config = dict(
    num_hidden_layers=16,
    balance_loss=0.00908,
    init_std_router=0.0166,
    init_std_qkv=0.062,
    init_std_up=0.062,
    warmup_steps=262,
    doc_mask=False,
)
Below are experts of layer 12 (counted from 0) of a mixture-of-experts language model. Rows are named gate (a neuron's input weights, with its number), up (a neuron's input weights, with its number) and show model dimensions 0-159. Each number is 128 + 32 x the weight over its row's rms, rounded and kept within 0 to 255. Numbers have three digits each.
Before each expert's rows: a language model's description of what the expert responds to. This comes from a sample of Wikipedia text that the model never trained on.

# expert 10
What it handles: Month names in dates, the "th" of ordinals like 19th century, km, and inner pieces of foreign names such as Srin-iv-asa.
gate0:189137116116093119138116167155079118160097151138122098126092124124152082141093154132130140112165146125137041135118123123156089106024158183087151095112088159115115119152151088137108097109109079156090123128102126115192241113124117112164125142138148179168161129101084225138082218152158107168105156121086160126159113135128126111125100124150160129149085118084094111157111144178152110149098177131092124115113087111151145154103121151058087145172135124105132111088167094146145106138191150
up0:109155165173122168137168089173140172148140110099125106107097213120106139141156138145122148123121118088106116138160118114061115120087076082146114174164147144155137189055183054134104149079112113150130149088084114151080109114125099158155113141128166137110214108130155124108111101129104114173184168127167116133109150145198145196144102176183089095115168111138085141109154161091084088122129172127107068162078070101156054128157116118067165119161116100105119112166139155121143131137121140

# expert 3
What it handles: Middle and final pieces of place, team and company names such as -burg, -ville, Sarps-bor-g, Mits-ub-ishi, plus closing brackets and commas after names.
gate0:089088128126090092108141134186061155086093177094108153091109159139120113123061115111165181142099189115132170083174170139103134179127187123113118093156078147178126170140124175069111140139098131109109141169055166158141161082158093161136070149158130159125097099080145150095112144137149183191111164107141163132128108201067137153143102140161120152074103130092132145159071128161181171188177100139146086088102142112102130107143130140109090141123123122124163136114127132176122064156101109
up0:122133204133113138117140138119092139094117194093149154118175130166166064134063082124128183126110158132109164062171126155118107118123154111136032122170196185123047103095137141092115109114116133103140133154123094186087135146103115131152095162078116115131084149077105122072086103097183159114183152132133166171103102119132167132197109149086101169136109158093128169137123186160146169138118097177108119120126127112039107122140119161106150127177149119097130090150150091168152095130159139

# expert 9
What it handles: Digits and short tokens starting table cells, coordinates and formulas, such as 0, 10, 16, plus field labels like Place and Date.
gate0:187141115124181154079099124165120107085185149120157169145143115109091145148145083138135170131128143070118145176115120190158153100090108177155084120115069162111132103155169108183156126151097133117085116107121139119098119156164147133159124071176081136124162102129133132111120183102156137153089146142119139117127108136137212076122124119089081178120139159130173164145098152138156127151105098110097062097174086137138063076083198121106107098148213067131123137088130111061185126095189124
up0:157175129118156120106088154112141131070142110083126181120082131134097150122139083127148122092193084115093153105128132172150129144110129211092101061040088195156111120145135114153103101117142135140126160085127183133126101151093108125175116139114117135090154109124092147090095107121127174128095173210138100091179099176154153160116111151160072170136118141112094133136105155130169176119097090161135097051129177150145086101107159159080122131169133162129085116151183114154162092055134194

# expert 8
What it handles: Digits and number pieces in tables, formulas, scores, times and measurements, such as 2, 000, 51, 9:00, km.
gate0:154179139177155162147076084168176153194100188156099212147158103102120129147121107120154099143140143116170141132160087113142137201155133092095140039059157122112153145161197109117070085174091099089102101149142173151071157085143128141113107122110154124155071143094169177118137077056126127115119175149072090134136103085185156117124088164095178139183164097120119143125103147123130184109156111138163122096138081151142115104115103146117120128088099115161114120106139133103095097137133120
up0:121109180124093072105150171135158130117101157137108090133114123171132140064143136141098108140070113115151105144157120176128114189104091125115096181171089158123135161045102159146107060185167139119078180118124121105195089112103117182089125146088094157093186105170043144155073116142162098116125122141099114179127151146109137146112155126149063159101137172144130121112098144106177179187118135072136141143151140127042143165118199115086158129119097122136184101065126127130135127122133135

# expert 21
What it handles: Function words and pipes in prose or election tables just before a number or name, such as population of, width of, died in, and turnout cells.
gate0:151165116112093163184152153095092096139180107057103103067073115147140082159126162105124151138099129189118130068172118140123117055121113159135079111127092131140121100152139087217161161108073103125063102101131113121094116194140108111147138130109118083145129162216089135162125113153186103154171133140121124107158165158118146118103124140167115199165100122072114091134139106132139141162114141144159049106162180146219130143129145137127113161090151070110154080131136145111139134109140175
up0:066147097129130175080100127142113116159091152121150081138115144122119141099165127156114144115096159117144125143108097107097137121180145171079129134101119138154114188140122134175110137127134099181171158092101096138153019121211089110133125125113215130186159166129138123130129149104107174167142180094146100136094113103084031125121131129055125181128171136150142110064120095106149121183112130209088111100167112097124081118118136085094100178132156126146190106146125084155087142094105135

# expert 20
What it handles: Table pipes, list dashes, colons after field labels, section markers and line-start The in infoboxes and tables, such as Born: (age.
gate0:115121098083127142119151106121192143114150152130141146077096137108130128146139118139113142094131119063152123150124137122135119135136162106176183113116172130135119137123088167149059073092123121093136081167127219119146095081103140176066099124070165132173156130111095127141129068135134169123170205115133148126156130186137136106141114127072102131167058125137198154109135197125108115136140106105134144177108166118166142078096084141092128068109103129169049130103168181200125162066164093
up0:158093174134137182171099149127122081108084116168158127123113149088104142127098160080121205089158069111108107147142114151085141051128075184140115115185053192129146099140120095128138117147095146170107172123124139101165139134179089117109149113168107118094115153119109137131125203161110102143138131145117072155131085192077149209093115061131131124104143122136112112129179138095137168096101150139129162055135072095073175176139189146116168138150142132105198133104110120128151141150119144

# expert 4
What it handles: Opening pieces of foreign names and species epithets in lists and tables, especially single capitals like K, G, Ch, and line breaks.
gate0:113173126154115152109165130143113099132084156213096173117139112103129112149124157075126101088177195150129105140122113132091119123244101133130131116106166122123092132111137158101107134164101152120109143146102176132087117158181083115115115116162144083123098167204128103111149154107146096133128110131140127116131138093176121132136096131111193077138152149096113087164049149147149175089207131159102072129096166149117156128135081090115170105140119103176205125077164120175088135063086073
up0:193122109153182121164149112166160117142157103113158117146113064113155114122146105165076139141116124098145181080120120113163136144144124144109116119125100120061115096172149144144138092148131150134166077115164074126180124137156138178164145170113047123113153118114068087118154057066087174139042103138129148175152159114099125071119156179190124129133112108113079093134135129148153158080084107142085050163163121153083167145076146184125144118148144113092168083097127129175172093100149157

# expert 29
What it handles: Digits after dashes or commas in ranges and large numbers, plus single capital initials starting names, such as 178–217, 70,442, K, S.
gate0:095139129138105083079111083079114194088090170130105137164195136103098206145083148182139150107107188149126143165119132141147132127112189158091126059073125152191153136148102076116096134147103151094145095149135113142111138098125124116116135080159125073171127092138105158079109078148105082169141082179151146117149147098136125126109116151136153121108123148144148163121171119186111155136132117146182139126172092173145086055156146157131194058144140172145147160081119135101195113086084075
up0:152115123136113161147115140104112088121137052131148023124120143127107101145120120118116166140142122067118132143097129100119110097111172101115150183062100134036118169125166195149178128120147148172162138080133104139173120129093203118172112151055183149067183118094143139180127143200088154142132105147099132130133119122115129103114122064114115152104157153087155140164126113104132130132067148125107176101108140111124167155163097074151190094147083121153125121143141085198107121087089177

# expert 5
What it handles: Capital-letter initials and the periods after them, plus early pieces of personal and place names, such as A. B. M., K'ab'ul, Wal'ter'.
gate6:120133140115123111184129133190057083125151160061186146171080089135096140149115124158131130147134107173130111146152145152118189069139171094115095120098043177124117097150116083176094121082114111183123106160170113113157112213087152129112106114137147113134103110155163132174160126141128117145094130154099170065113147140216100146139129170124151125126040087089113137138121095085145151164116104068075158134102108114144128168156099086192104108145167140145172136071127105106150150101091133
up6:089120165125101133152098122140108125161134143123134143108094127140145161078089125119146134166098164077107126081092134132158210127159144147139117122073121121169061191147056118120191094123153144103140120134119092159151085103110097140124144226100166124138162086115135105112125095096133138156101159137141210118166130170123090105134159155159100126166094098146119158125174040144145109066206154104101081101130059124132196100134120123108118085102151131115140178168127150127070138105165058

# expert 24
What it handles: Past participles and verbs after was, be or he, such as used, known, released, heard, associated, plus during and verb endings.
gate0:125139138187130114118108147138077153158136133077166063136154094170117102164171133158167072143170102105121111145116156156094096122111165166096193115137142139089147095105118180132122097132145115184137107171158131049177081171113133113059109118140089116115171167150162156125090156136089146123181109105166134156117076081127096105193086163127128080137124137103116126103097149068126176124151025128090154144127187107109089148128107104222114179163110093136129130149125138140101145140084083
up0:200168102094085148055118110154143093129135118103119137170168072089142121152129092146126076119145139110137121168104102131136187104083136152133145157132129072139172130094144180192136093134152124189173114140113081114107102166097132045139147121109150152058125132192145177074123068168121119086169122135105161153108187090098136098122147123159088162093090119131144118113104198116172114165101103144160110146155114113048129124102136154121137091143155156147078189145075073169101131162094115

# expert 26
What it handles: Suffix and interior pieces completing a word, such as ent in Coventry, led in Wimbledon, ad in tightwad, ing.
gate0:086178126158149163146125112090105101117146099195094115158138107130174084089155116113151104125149125153125152122153123173115141073020139145164150142169038143122137131145150126166140128148051155093125106124127153122124155119143142088106119177115154141108117104117120146104139106150154165072086198175102115153059101144104099123145181119144154179154078065119199117145078153176161121156120213144104072103126118063105124141155133164129149160093110167125147155071109147146127120060100128
up0:102142140085142085069148126169157099149144145130124118165073101093145178081158207149116092103111129106100158216086172112128145065143090129096167162122090136098131134146092131157166132144165070113167105064156173102110103120111151107101135079130170120105082182089177138132148087143128139080142122109105133100145161202087110111169242163060160165132129116141139087150112080078151143124133134177153174116168135116117149139054129133161112113120130142167113123103124143117111141174135113

# expert 30
What it handles: The preposition in and similar words before places or dates, such as Location in Syria, declared in 1993, in the 2009 season, plus colons after infobox labels.
gate6:109104084110107130230057103089111110136106143132092174154210148090155167173115115101113089143135059132087149124109103113162148135160148109070102113088137143133109081135121131110147145111156092221137114136095128077126156096131102127166112124136107143146095120082122206099152148135171140085100203126141162127107078146100101094187112162135148144144178163157092173146120104130154100069121062158147112126152105157124117152119139124186094093122091156192190143090167141160138092102133130
up6:126061146119109142169186096082092107168064129079155188108141180080113209064156128124122087169128122169151073123164141162101102059147094132098180143098122140099135152124155179114173157117131083139094169098177154098186174115154123142127147128182184068113114130128102130103132131137147147085076084110127111076158106131125093178103108108119121130137102109117164148148162103105107132085150152184115148156136053132083177158121098125123078158134124152117125138173128079130080161160091099

# expert 15
What it handles: Punctuation dividing cells and entries in tables, results lists and coordinates, such as |, ;, °, ′, ″, line breaks, and section markers.
gate0:139104173126124123139130135164126142198046132135123096089099115125130063084100155156152138095119148135161055157129111061150111074158076144139069150122126138123118103096112128152132123094109135161136095172145118126163108090153131122053143133140141097152101151184100113201143172144088095096142114135122122114082223124131127125130106155075154149136187094134175109219088133129147131132158161055105084143150114120087180145167145107080180141186115089159083120062111112110140144139160139
up0:194092208101159118150098098173113140155113149105161115058124139120108098182149127148116139153105127127126133136089135148148134129213149124091108138124141178106120158120167099131108141110143143144117176215127075093147080097089096167076104115137148146168165098194142081148116143133122129141136096079112079151088180155076151164108109167115108180113133142193158098162106120090139117125130090151108113166106124139109165192136139149082188115117142049152098110053077130122081187125152093